From a checkpoint of a small mixture-of-experts model trained on Wikipedia: 576M tokens.
Below are experts of layer 5 (counted from 0) of a mixture-of-experts language model. Rows are named router (the router's row for the expert), gate (a neuron's input weights, with its number), up (a neuron's input weights, with its number), down (a neuron's output weights, with its number) and show model dimensions 256-511. Each number is 128 + 24 x the weight over its row's rms, rounded and kept within 0 to 255. Numbers have three digits each.
Before each expert's rows: a language model's description of what the expert responds to; "raises" lists some tokens whose logits its average output raises strongly, later layers aside. This comes from a sample of Wikipedia text that the model never trained on.

# expert 18
Description: Structural punctuation
raises: " ", "The", " The", "In", "==", "==="
router:139125151112147124165088165109129097121133136109148100143094096133110132110118134118138148161120118180126168116173129113135121118156140089133182096119190145135130106125150126145135125110171066147102096126159142155184079105082142159124133113121169135111138108156122147149127099138103139116125161190114115147141126153154162107151117103092114122116131134084095136105153137147159123104103116088166144118130130146124106100101133112121130140129132092130184106094095117118140126109109163121162122135156119159155080152106112151109129108089118155125119119151146130112143143142163123129141157132137115118167171112085167137129086157143139101107154101111124125156142093155136126117147106091114120159150131115141110067085164153176119163119174141120150154138110170104119142078115133
gate2:108136138128107142163126103097150157090106126123135173080126119148134133116132099111162108141170164136145186139167107108136120158132096144142089109064137110119137123106109140096086131132126124125109103097149161080130146121154114136137095249129103104142128142141115128128147109141105121117164139107117105080111135167154117115134132117096102147142117135109146129116099138100119124093141132159185103127150134125114128164102102172160108149073114133113139110119136159079146109137151128137156109151102183134130103140124132099203143174124118119106155119137175110090128138167135143116117123128123129107100179095119119076130145105173140135108148145140124143173126148131101091141136114083114101102149079084088100132074135088182171129128151132154114148116136111119121102168094124
up2:121143142122087113118094089120122144096092143106157140113153137161116089140126083140163174135164129115144175169142153091137098127148127139132166122128129138115126116110130158104149136139123126141130130093139160087101187107124148133169108171143093104158162142137104160136142113123088164099129150140163108097137111166152147114135135099093111151110110079107114122094066148121117090087138105141186095098111137111142134128096133144120107134114073121140124124149088156140195050160173157151134129157154151140137156145161125117169162122123115089108143072100174113122126125157170163101111156098110122102161149153092126126154136094124127133121106159160122140173116127128110129136134102110062127101171114087093091116103128095213160161105157118127138163114120117125110056170120116
down2:114141126143116189139140122123140125103132140176134100123122120065117122088157099114099158110139126116143127146107115116099156116104100115150133106141130148098153156080123139172133162136131101128111123151159118159109149095083162101118132134090130156089112109168103109137097106140135096156115135157149165108141136108094164123166157128144146111161088144111134115104131110085128146114085109132086090168125121105109144137106087114129113146135147138094089142133094150112113115146163123127140111199110127139121153142102163104116125126091076123109151139114127103099137119055133130135139112118133157146148154140126117153127140098095125109125129168123148125126147140101118128099120162167142102153121140120131119100107105134130121106104100105068112149122103155150129124134156138

# expert 21
Description: Sentence-ending and row punctuation
raises: " The", " In", " This", " It", " However", " After"
router:105159162121108091168111121098141151103106143164102091125130140131146110126138156112139164130143135163148122157135146076104113176151140110129129155135131145110121122123146154126093145094114138125093087134122128103146094153112120147161151107133121148089126131126163096142159127083147153148166094089135143110143126143116143079123115144100112130136139120134101111142137140138101158110124135124160128131146115147110145176112105148093110161116142126092135133134088128091116133170116110157133132171087135124094108132156119135122113086141096096147110129185123156165127145124113123154154150122134087139140117132119118115123112068116133109093108119125114142128131112132132095163132111114059153164135130120127159130106164142129176133113117124116140136105120118131117130094142149
gate2:130167151110176085142149161115133134088116161123077123110102135134131141146158134155132129180114096117155091118131145118126109125134091134108168103142159174128177118128115149153136165091126116125153121118131115104129127108127131097116122141156162135156147107110079123146171106153128150110132124102140142157145117128163149130140164117083125147132181131137173113145113145142120143113159150091128095121121121121137143114142150133140153132102092138121101143153146104132119093117104134143132174141115161097101154096093120142124153146138131075112075078115140132179127164126147137160141140132121108136124160140120137220138137142121083118105126099131146111153107103128118144178125138122126106119130146122131134081114136121141147138118123145137156152123121133111088117155110110
up2:098125163121153091125147157112120125109119132119092139120100126151121146145172122135126101104128139106152120107126137155093125135144119153114136126123175140080167185123116141112145155117138105114156105098092091095094124109080136099123111163184143154148149107082117096135127136152123148152119118085109142132147073125214166139163115119157109158117134136087104126163123121151123162093132135105164104127119169110121143104113191139131146098114128164110119144144107158120123144105096100138107164161144141098142129109107094135107149152119114101098092126108123176159137103110129128137109178102123099147116135106149156161125125125138081140129138109125124124147107084156083132145121122121140153115147137122140137102073156140156140110160132118149125161132118133075064141125096148
down2:136150119139123093137105192107133104091110109127140110138102102171124129070130119105103148074175141155133110127097145154094106165138113119089133115103126104130124109154134106116157135129135113153128114090128105148132155129161135150135093122120148158138139124106128117112124178153148130102107114098091117179135124172095177117107125104119111133108096133113076145139142139151114105100116131147132105165162197140149149115116108110129136140113128152140122134102156128119103143140106140145140154112135105117168128143131116117132126104126147131115149130150073194136075086137135135157121126106145097116137131086075107114098106120142183188100134117132114115135149150156134152103157143106158140142136178135143136092093111130176119088115121152136128143123105112175152175150100142

# expert 15
Description: Institution name heads
raises: ",", " (", " and", " in", "'s", "."
router:153117127094123091102147136129086131109110129133123150162153131142151120102166140121126131105138123137096153160157128138144146118121113099179134134130100094088124114163155141121108174118121109144120102122055119106144098170127097175161133123142108175136128143127161106119132121142126118172157125163129115127159082144132191077150123109093132117136154108128091149147149154131114146123097125116167139164139131164143154133113161088132123190120139105104117150098118104115108146168122139130090111138105081112135086109112123154136174086078114133130130122146125191151130154134186163112139114117119096168133174111094159125137114145111130128160136133128149125133104105115161117173129141097156129165119125125114128072105178148175147132153139132135118143117139141124134135130176164
gate1:153128099169127136136108145121129144114115117125064113082147124159125124097096140146119068131104090122124138142120077129120108149138144087166202132119148142125153066127130180170127089123141102127083139135100140157101158123148139148085099121122115151136102090140107093122136166132117100161139116157135168107177114173163120148128161066127128084143154174124101155093162096120120149083123141141117101136092099107131143128135175157124134145110120166136151190152158150153161103133123154134133061141130135124140107187133140142133098143167128136133110122082112118151144143099121168130137122115139124107153080141123125142095112108141139146150130117116127173116113097091136126176119125129117154119095125144136137092111157118126112133126150141135130096113135097144103165131166154
up1:170155135141121152131096119105121128127109099086103133084121138143149119117130126159127097109093086087128129160142056096111135109132133110168157132114149128097163095152124156152117128122131145114106157153114151127114134100128068131103088151092088143145124145113113082130129153132159070148112137157171162076147085160119104166107194082124097102144138148121160148131154107110125163093131137144148130112081130162110118141093152136123094138084128164121123153129172155127166100126112141132113105110153151123121119133125127122172097131147096172131117104122129148108160135137141157109120103122106125150138111152124115170156140102146168167098168136119128133150121149103120107154117115131105133153150132110148116099103197111131143083152136139128164115087082116146124128168138142
down1:122113136074111133136109115125119079125104125086146111112149147144146115136173157143089119157153078094171130143142135114091160084126158146138175212102138109134140149143162091127119170107153155151112139124121123133115108127101111132090110151115125140145113127114108149143143091150165102136107151106124110072101164126177110111111069125122116127122171108158099110098141167100197127101152125138120132155120144157168070167083089131115066139120137152122149119156123122140146140129123089119145162111131128142123150125102147149134125132136126109129108115095133130156087089192109150097122115114103132159109108116166136141104153130094094148178136133108141113121090133083097087154113145116148130104170113149102110159101130137149118116110110102134135128154128140118121139151098130

# expert 0
Description: Table cell numbers
raises: "0", ".", "1", "5", " of", "7"
router:106092164124126101132127133121103150096086143139128100128104107128084090134129104103169111149131112169107152131150117134122111156154126150174125172111142149123126133152151167145142127108116137125109161120091120111133139114105100149159100139138107128150104174173141127129146137098127151147124140136158108140160128130117127118122087116112104119123136107149170124091104172104118166140172107146127122120134105100139166115095133102116116119128141144117125119117075136118109153135128162145113108118167143151086119144123149136096114130093076182136094166134141123101143106146099155115102131063059116119139105110133132109165119149119181072124145083156105143135086092132148125135122128125114111095121110072137142110095143138118153139143173175140169131135139102119175154140149112
gate2:103138147104125117140131143100103145129131121154155119132076161139086113156125140117140140123117095178092135117131097107107097116148157113156142181110154131146153143115117085169163117117112111145117132146143100153112131183135142151143110109092098128114145124134105125125124082088133105164117143101131089101103130136142126140123121119138167115144132109099130168131152145139099127096133117141134087132124115153088125172114123113154114135109159141113160114093145134062148121094119124129133123150116166133086127150129120134115091130135138107116138154145091100145136127148111131149147160166102114093083080129168143159149146123128120085148112106145147169162128107160162139159141122130150133115164139134122141135102163102146166123094157142148117163116095138140154128103132166
up2:110136114136120126125105153109115177129124116150147161113104180142081106131126157173127147155114099184115136122153115109110105159155118131145118168073145113119140141115114116163165122129146140140126132094122129121112123149149142147136141145125117123130116142119103124105143107087121126160079148117081102083148141169123099133126142123100154152147123058134113161129132146128083121090143115149143118149120152130103111115130149107159070148131099144088152149123134170089131164125143144132137119135138170133105121111125093139137098162159128084139099142156102103125151145113130083143133148159110092145132126142168163117171125087124147102143090130133137145150151133137153132155116153138195128114132114113138130113117159097130144108132166153101124140142134139129163158134130164
down2:117090116166107147042121148116132120136140161139144133127124139163107118125138145117133126108103151079168141172139157087104135120164159136137163155132142125128139108122114103149110125129103161130091132137109128104105111122111186126099128119139131116129157140094121131137137177100139148149125175162126130123111121104152149126107144145139161115115164116152164100133150092117165135159176124137161145112062126120160136146116113135107105159148140172112118131118088151142143152142145174114107075113128166124094164153191158117093110134154133108185102161123165132125103122087116136174154129145143141142138104130140159110131139147114129124131143121133147132103152136112126169168123141094060134139123146110131098116157137087106072158081112105106140160155153133157182115153119147

# expert 4
Description: Mid-word suffix pieces
raises: " and", "os", ".", "ist", ",", " of"
router:144162133091163107115117144125066138098100154143141091122134138110124134134093174140106149108152169150095160139129143088189124142137085097135144201100139139138082103118170139145128122103134118150130122138134077110146115139151151149130129098176165126175149156154163105118180120117095142144091126158095073169177083129138144112164124126123128104135133094171105117145093145127123146140091110161116145136147108154100182133105145139113143118118154112131122066162086109113124115165086107142119098135139097149112145148153116165107125126116099096159114132145091129111107116146117143072163104136109139102116144138125098097136134165114093104111153120083159127154109087157158127138123110110124114146079099144115127098110132137134098139120173089104184112117117110106182131085173156
gate1:119085116089139108124125104100104177156160121190085126134130102131106111122110129107116146099139098102137162100113162151120128173151139117156139113121117140124084101134113123106135070080104132122105147094107080138132145143128165135143154162142123093119102174113151096117158149155123156100107140096110104124191138155108114095160119146135132135121118086142128128080118093142106086160120093135136085092179147121133132120142128116122147137144129153101122160097144125144103111174085138143149122162103105105132124091137186133127131127122133115126106124128118101137105090135133156154106132150142130102093108101125121115142113127098163074118142126132131135133123083151129120136225110141111096069125108136114138113121071122136085154120129121131111091127129123117119139118152109
up1:124129137117156141153127105070103169132164072140109097139090129128104112095096146109114151158129131113169120171158135119138107127150156084165162130110111136094106152108112152101128102128079129117139159135153081124090107177117165139149127117155096146114139159108146155126123125158132128130142140101120093129152157104132173143113132085134150121145127103122151132075119136137144061107107133146102126126146148130117104133164141117143157146182110092110142142100125147122100130132124071158153098146141128139094105128116087152109109143063151133122111096081135151121122110112153113133150163143136103124102091106175115081138143132114153082128145142140142112120124109143107174126122153170088143123148113112119166112082159088116106117146110130073096102144126125083114119163124097
down1:103134144122167107146165101151156128170118110160135082175125192110159139115088096123141124116136158127121146130153111113156154194151104149113149090181095116153133078100117185130133100110092139141113119129170144109117161136127173141132113092126117143173152116087151134110132101139153134089122129130124070110159141138189120156127092132126104121126133109104130077093099117062111143080110085107142182144104131127122095117139147142160163120121136109109153139132116107104144114107149082158163125140116132095136158130098136114111109166105115092128135100119115081111137113107092130109109108124156121148126122116128137129150159139112097110109115110168089113101164136121117154147112104115121167121079100128081163142141155111116119103158120113133166127132148148151116123136145107

# expert 8
Description: Nationality and place names
raises: ",", " and", "/"
router:140099124087151081182126161140124131106102146143141151140132091170117161147130109112156117122124108153109134158131104093147104158101106122136124142125125133119121126164148156126104100103104151157093071133127124104157137117085091161128076117109157139184131138127170152209160108114106097173163111130104141124108090150143140092181082128121092166104141126128123155129120157092160141110093117104173111126142118096123096135103153150152118128120137095131144119129125105115131093119122151167098124132157116163135143109116166162127111108149114125108110120136109124122108082192184145072135144159109167116117120115106103131152093139113134104124105128141117099162138121124168129165123112093080148155082144096127142096139124127116143108150112089138148123134140148110168150115113161
gate1:144126121092154094112107163123161099107130123117139105178137140118139133092112144147130105144104065122180155141126163081126116149120146151095148134153076112136074161152147126138151090119158104130111121100142118135118118139102079146158109126148122163143084096141146153165110112105128123168126154117103171119137122127133157115134102131163096092124120145159143119124153090171148123179112113114124158123113128130139141134171108136133128117139134140082093101142147146079061117130139153137156131125124086151140112127103114131118105157131097180154143115146135172114161143176088132118185174123128141152142101080127141140147127078111151133137142126153155140127132158044088166137124138119117180122105143170109125126119137145127140131102156125105173130109105148122129141152119132
up1:112148137086106119144137133141145122100122108127142119160135146085125119107116153129127125101087096137138156149131118074069153145162129124124141125188131066167109143162128129128143068097150096071135167144101146132144156106122144153143074166133149135138096119127169105116107103087127133179106088106097155143135134121088120171129145072136114107150067155134151134122186110121149122148110116140153134093136139084117131162151138125127133120119152139091128136136126180115127135106140069157118148107157093119125107146115122115139124147140121166180119106148140141128145138150134116146184157115129148123137096110147180113130109050134132077108104139132109124129118168101146134118123135153146172122102139118047105134132122097109105087111140137126191164123075127137131131140089160
down1:094129115125110143099082171110193115111112116113149068172109124101131133082132121140115091131114126107123120134108144113103153136139141157139150130168115141162087107190151086137153109123156134120136148145141133121114132150101097137145157153089147144151109152155130171133121089118118167146134157077164169136146100129107156158136121150148130140134125145133112148092107146159158139161147155144122114146153130171082087132124117118144099147136126109097091132075154161135095116124101121155154145128129115127112141145151150145183167129128071126124116090136098135109159085111118118148126099122133142123154111124180142152131126125150099120108111188138121125116146168140121143120083131116134129123097132138099135126114112098141151088135165117144130136121100116164147126125110116

# expert 5
Description: Abstract nouns after possessives
raises: " in", " and", ",", " for", " to", " at"
router:155116139113156116097110135099085131130103142154128114083125133145138118094119146110123157145107110152102169127147114109114102122107122117153139154115119196116125107122146147121132154147114163105158115137124083105116142126132094162173134148130111172135053116086172064121113142136098117126122117134132120114157118149150123142124092147122086090129116108147135099136116132099111131131156124143142101117109140104088139108114140121155143182118175106098126140164107126112148164107107137129136098090166124140142129122173126132101119117109126138101125127132095176119134161121142153141139157127076140099139163095101143108165156111169147093084170135162150133138144081152169120116139149118123100106141117117125145122121147129107134142143136087137101120116146114083131174109153164
gate0:139094122101135093143162104114138169135126127132125155119179132155136061138088129123136144099124089106123143140151135152071143145148085122135114107119140135123107129118126079122129124137151145121156162077129111135117126124130144137107124144151124117141087183084131139137112102117098142120126156132127159129102137109153108148072147056079070139149089114097128175107123157116123139138179139159127110119126103132125133146135138154188135126119115124146119136166150165128132134136147147107147103119187134127108114156161143165137097086136152141112120116120124121123137116141159115127119110109127112115166116146143139132161170116163132165125142105113142135160126120147127162113163125094145103158161138117142143112125138106153158114104136096167088156115104135139132181142122126
up0:144147135096109143152111113106106125151138122122158141126140112122122117121143121140105095137151084162176100113135109118086062101159145143087082140050091119133116136089138109136112107108138133135150147125119123089098103085099146104171116161111109111153137127145181142101145133147168136099116145120126104101111115112115176105135155133114140144111159110136157084112117099125094132148122121123079103134096096154119154138134117149139136120134111156164102128098146119159124102146150150175135134121113116137128111085149111152087117112151130146150123133126115109125103125147104139130103170126150120151143047178148099155121133145092134101084125130140114155164170108129109082120125137134090120107093119148152098088139119169161135127109121141087143132141130133100139160129095090
down0:108099062103144124106143098133121125135140136112122146159139108121137108114117130192133133103123139113131121089189138133088145084096107095148126100113162135154121098113104150118146103104126120131130118095108088101146104127137116137152124148097113132139147149118126184155120118137093127111124100105123134135135136104115162168169189133074148115100139117111120184109105146136131147128144132123146146142147133120163141104133126126108155129150144078126098096123139169095177115146145120070127133145112137120185164133083126144098126142139138149058108109126064115136135133142090119112110175084128128142143110135144091125164126113150102115131124122117153101139133127141084146146090104148158109139137100102117112147122132106122127150161137148129108133149152100142160092168102135

# expert 12
Description: Generic place and topic nouns
raises: ",", " and", ".", " in", " for", ".\n\n"
router:133097150094131120129173138088095102101155172126118116107120127138119137131115173107123129159139145142116106138153149112148138117123129115172186123109136152079109119150147172160086147088128078189159145134105110102132147168115135140109125146125079139170067147099128071153153116153119106143123170164143129141148123178134131096141128114114095145080163072113117155148144112135144125099136133154098120159132126114158163130097149134133139132115121093113096112138110132127118121115118129133127117120137143120128081137165151142126122072121135117133107118131148161144125150124137158083102095111068097118138131140101183105144122145126111086128168127113144109154098117088151137112150143130113103128161097126107144098066145169137147103162113102185109123173115149117117122093109159
gate1:150144147150101140119109143117132128147137146107156100129104096110174115143071182105132108146153090170072122104157155110130130155108142108157109120120094117144125141126104091148154119101128080141138085130130107118157117146140151117116127125133072110134128132129187140102142165146087086109136146133113143111143149147117133110117123071140117102141168094143112124091154119114105122168146158130116067147135128124135128128141089098144120110124090139130085160106136086163097134162127097174125102144125121091136122121119094177142136120130085131071076105133125148142116122136145145146109106103168144108144114116154158110140126088136120110148131143143122110131117134179131108105134125087113125093101157185120116114115135135132116096174091151114081144139128157126174130052121142
up1:144163136113124149122088197142143143119164155139095124153066089145159127148092182085109098131161092096112122095125137110129106165142165126112129143128119109178117091131118139126129134139133101131136123138139103133146092121140106108144140090129101129155127126109186137101143157094138115119128155129138136148080163195171145141080144073119119091151151125143080111148150121103104126186119134117127071095146106180096115105189109099100129137116089154112124147138140129129123156164143108135143144147121172085116134098141093156126162125138123131081134089129132139182136074105141108133112077104138121128145125121123150115159140087121138137144157107116116111127162141142091121112110152115096149107101125167115118109158133105095124119143115135154159152133107149098132126098097119
down1:164123156145139141135107140114095141114150156090152092135106122097113108164076165159108138116139119108149135172105117116113137139156139119160135136121132183125122139121107101125110110136127110139125110134116144133144082105104142112088128107104103164120083122109098088125103090168110160133109099162151115085109140088147121111082088121130140125146139137162097112112112124124124116117084116166107121124131150128095141144127092126123080128127115129107109137084108107122086106103142121186135088084193123109132153118104113172115119097135149091133108105081121097176093131154153137135124134121124133132085147123167114114083097138153121107126150122169101139145129149120106107118148104099141151130119139185149132121151080137140096183096128119189106130066178106111099143119126153

# expert 6
Description: Copulas and list dashes
raises: " in", " to", ",", " on", " for", " as"
router:146109135091145164152126143098075117105145154117135105165144119127126118134103100101142148121134120136127163164147085131093134129099132087102141154144155138118109119147117142133119160103137134157092112118084102076110108118127078120119133134157126157131088128134140114091154113105121180135084089109106108159151091129088123090151126083115093129118125136143144103121116180129127146152092104093121127132161105149139161184080125127113162118113144135110139149140095135130177110116119087165124139149132169149140145127102122177118092113078115105141098111066140172159120124157134134112131124120118107177153055082153128100144148120123159104135127103127122119131088103065118137104133117139088108133114101137137162106097145130149134117117144143137125161160135107105136149129131129
gate2:121147142108115136126155174118101123150139151140130149160109117182163120114161099106084170144167115188143144136130137154138104132129158143141110168125120107152105161186132108121159080090130159115147121157121120104100128109122099146154128126100116177127070120129175105142121090103116116138143130095111149097123117139101103150136146117165131118123110153128086152109110144137103130151143087115092147144094116162144120142147140161107075141109124130060100108118136098134086119117131123155123103177140137117140136136098155117163113100160104114082117135110133121122109118125115139137145133169117146055149128106156091098135142101125141159125165116087137161110065124087106156132119136126131114107127138165168104123121194121151168104111128151129096133119136113143123193130132130
up2:117147135109085158127127181160133192143102148138101159110127149191162129130084098128106115154132119161124130147142085150097124132167168153146124221090128117131119170177107167138126101104086147134167101130118139119147135065134150139133100134104111130097105094113109107139127089158152094160125161152110146139153104140130064134115130126146107147114101118111091093108143112145122141081148077140097138146103110190150095133128151144134105135138110113087080105129125123123120156143108115125121090164137129130179117145133168110133147130142147138137118132130114137148105139098163112114130144134118113085151113146147129093152101116103145159150148160110144101093069097143158166137109099111164143154145171164131121161095146137092127111125117102090079127100142106133108132173105149
down2:089109128116150122121170121150141102140138137115076214114132118085169156114127128173119135140183107110109161124106140145138119131134125137134132082150146129133122087093099108177092091120145120081159178115117137138120178100168116129118136096109155113075116124147140103189165121164132096122129119083121149117154157097144114134106120105139100124188068143128072118134128178121123115144102129099136102153130118118136124139149118159139124059145141140177109177081152114122110149142107156140099087137124178095154150123079118117141125117152184113152124116133127162129131130160128143129150138155105147112130106115127147108179114091133168160130090124110179150130140123120143148105141123132142125122083132140124116131158134084157116125132085133161121083131158089166117122104122120

# expert 19
Description: Year and date digits
raises: "6", "1", "8", "9", "5", "7"
router:131112097067113110077115142069111131082105136139086119072135117137160135129106160139180171168120164140087139138160099085148125121100128129161112190092128128119145108141164137112084142128079140112124113124090089104135119145147115136153127112124084165164093117136130129140143138151107137108104156119104094119137127166156123067139127126136111107138135154140083121176106145117107151121106127092119135162151089105166143116084148095101114148131139102123136106113091115090141067144129108146091113128135117092105119119133127161129105157131114106112112144107113151143136105157145137126170084141128124093153125122115128116184137123134114131085137092131164161125155119141171131150114153117104114135123125070094121102090124162130126147147129134135103114138167090133124128126091181
gate0:151170097110127145115188112100098160151135135159109131153141082170150137141118097124116114161120166098110136138129100102128144098139146113108139177124149128154126141103131141142122128106136076147145109138121133157176133188140156155110125134122179107135115120135117127141120164153106127137129118117115145119127118120158083156154112132100148135131138103139090149170097125125105139176117148132188133178143141150134193122150120132091108148180121137133174125115158147074143129131111130168127127143100162143134155101135089140155107093193137138114093087128095169108150118113134133121127154163148122099110161118117158147101129110131160113111136105084163148113139084166146146095121169104133197126140155104129154137120148135154101137115139142158111120136141181129122156127100111
up0:149156080108138155119135089112094157157130129157135147143136091172147118115139108114109073162126147127132143133147132100130131075107124122098152138123148114161130124108157118117123127129117091133144095135110145148167142158152126137127146114152161090135107100132107113157120172143079130141151115093093138111121109121138099130175088108095143151153134102132120147148102133100087137132114137133146140131142143144143144132124129119103079170205117100137179114133132169102147113164128138167099169130102132110101152100133081120160108093184155158138098093140083152107134138117136151148130138163133105088097162099123136138094122123120157093121130123088169147135154105188144138115111150110158204125137174118152115120103148086164124154119133124142121140118111185124146127112091101
down0:119096159168144127112095147139127115102172137107114160137123139125145108168112126146155148123141111144139148131127128155152098113148130125144136126175138119118129110183160136095149166115132125125115098125133149154100164172114132125140106147080115106112148129128137132137131127127098128121120171124136119120137079138091151156135079141113123182145082122126129129125152076155160117136082087126170174122114132148104120167146118049144115107106132151107150153148159110112140172157118088123157150145084140135134133135124137093133151131133134134106123143114166144162091114139117135121118149102124163115127121109132129114145153133072167126067160087136126121077123148144147134103115108097120084143157078128155138164126124135099139126102123106196105174130121174117077129165111146

# expert 13
Description: Commas and mid-clause punctuation
raises: " and", " but", " which"
router:116098162138162089163150112132134122111115098146122174111178114187104105126109120114168158147127138137135142153134143088101133139124141104135145127122101114128108099144149154126091094083110126140106203135110071118110098198137122147135111100127129149158122100181148118120136141127161101147134133104105105116139112170139128084143121135110138143111132075111080153200178124143109143135118136127100151106144133134171112099108122151110130184095139127128138150132098096073141124140112080126108064109156141150110156128124120159157128134127115118127107125093131126139113159096126141128115126120084090126152106091117171146102118139102141096163141143165108117145117091189170114147108152143101124142102135127106143113105121150111135100152142124129194158114089118124133163070088141
gate0:101131118125126164134085113135127138173135102106123136138147139111092154093159165103146173162107080123097156134136115166143145126129110117143125154093154149084136132145122138125119152132098104081053155103108126133084170085114161168171117111142106133123137114109079111126109121073082123124094131120104139154111125116115098135122125133121137135132146087054083089120122091122142127118125148130152111112088113102110129116142179155111146122128171145105175105181065136120110138108117107115145142113164120144111149125137080123145168155140144121173113102108144154116146098117155132135124116139156124127118132170081160164138152115112093158096120169103181125099188100117154112129150131108142159129110104127062126147087129099144121123110162151139129183139144132171127141141148110
up0:100140113153101109138141101181128121134149147127123197125111171151120179125159171140143139146141067094114121182156136160127171126078087123135113144074130137098136163156079133143134139098134127133080160142092141109088153121093133154171115132089111111141142146110074160104115131072149145121140088162119179158114112112129127134138122105112104144154128118092133098155107116111128132084130116120139127153110120114100058113138131154106152134137140101141129124136129135164121125108118113116132137149156112131110134135150112144179138114126145102141125107079113158128148101132149129125121107119107082159162150182123113099134147118111150154134132155124160119111142118094122140136120161071118142152101107152091091129120138139133152099126120136132120196120113112122146113127116116
down0:172104182154124129125141137143099107107142147111160183111114106163097084152126107125115104058143183115130147142142132110081155149182142149188137162184093147117155132089104116124135156172120112156156123136143115111128125123104128125137106134116089081088140106112120133142102101138104156117119100123136138137169153123136107118133066165106135124116110110124107142134183148110127141152113106125133089169121103153149113111082091115119101095100107133165070118124145124114109148146132139098082151110140132145140129104174145151149095100144108137121184099137112111141124151157137123128124144113140110139120072132123152125134152152134104115129093130128166159118108128136121131095098135181110134146157123102128127097141112162139125114119183091086138101117123144128115137135121143

# expert 14
Description: Possessives and name fragments
raises: "og", ".", " and", ","
router:071103152135109166100113127106179120107120163170160104091169124113109084092142143086145152099118110119105144115140118088129118135166162155168093127113136113131103115126135133142134109107144137110111100162096114095161096137120139150125132123138164156136107129122120110114099121074162162126127150180131118132160111154105114122137101098110135124124134114102096112140097140107147149127158140125133075153149128138146097115117159108124101115104132114115129114104138127106142124149129128136094117155108095131128139090119150120124145066161130094121106152092103150134130178126113173119099158092118141107147139083101125129144112167114149101085094153146091129157188121142182131102089095115108105153125111124104148131112145124120154099137098134170141143144151109102115170115154188
gate1:137142066084163114145133146129149134100107124136105115131141133145093102142154142118130087125150122105134086104137186092109120142137123144145118122147134182130120094136133108100100131101120197116144145093090109146143148075120168153127134152102129108163118148120143098178117132129136130138123118109144127130126154159141098103137133132145139174121120120119124150180155125162156107108161128119106111137126107137095120118135130142140089137082108117151142145132133095143111078121084157142127143084072088158155111142150117109132117133128129138133167111099132128049114142177135134119148123130127081106155130092100192160146128119113116137093160124165125109140133125141110135132141110173161133105099095097157101104118127091116120144106123126201123136121165127114158102124095151
up1:159102102131153121128108160134122131119150105131125109094120183111127077162149161125153130144141128110119123089122155119110129151116132162155109090182160120134115131114145105069079110083140108101152135116090100157160120100118124141131149146118124113152128135102169111160124109129116128118149096115197088126145135145148126070112136160145102159122099144109081113121130124144109139155154153126157110135121146121146135135133124114138092142099116117154102171139123099129103127144130137100149130100061135149153130127135096125136118134146126147122166155108078124079142138156130129119114108167131113118188116111124116197114132091143105144098133144163111134177132124177138115169178139156135112115065158103123081131147177113106098112120138131202118147091145117113099119108080122
down1:156177127132142129175115123115171147088142120144135113148154110153139118164118134120192155143109176117103132161169144124122156125122108133164140113158132131070122089129145103114156118138144135107103127130128111113110106148124135142090140168137178092106126119111137110109070151137113132132157113146105119114120179130158112134076147136155144145140143111112132079117174115151115143142133103149151108148106131149138100132136114163109134123086121126121118130137140111133158128113129114137117127181132133134135129152164158098106141166110095102125085114164157133140115128125135129127106096190109137121117130165127114142169068162139143117146119141138151118151123121127075166116125148122184117136067126106131163123149125112120138105142125129102106128106099173139077118112124106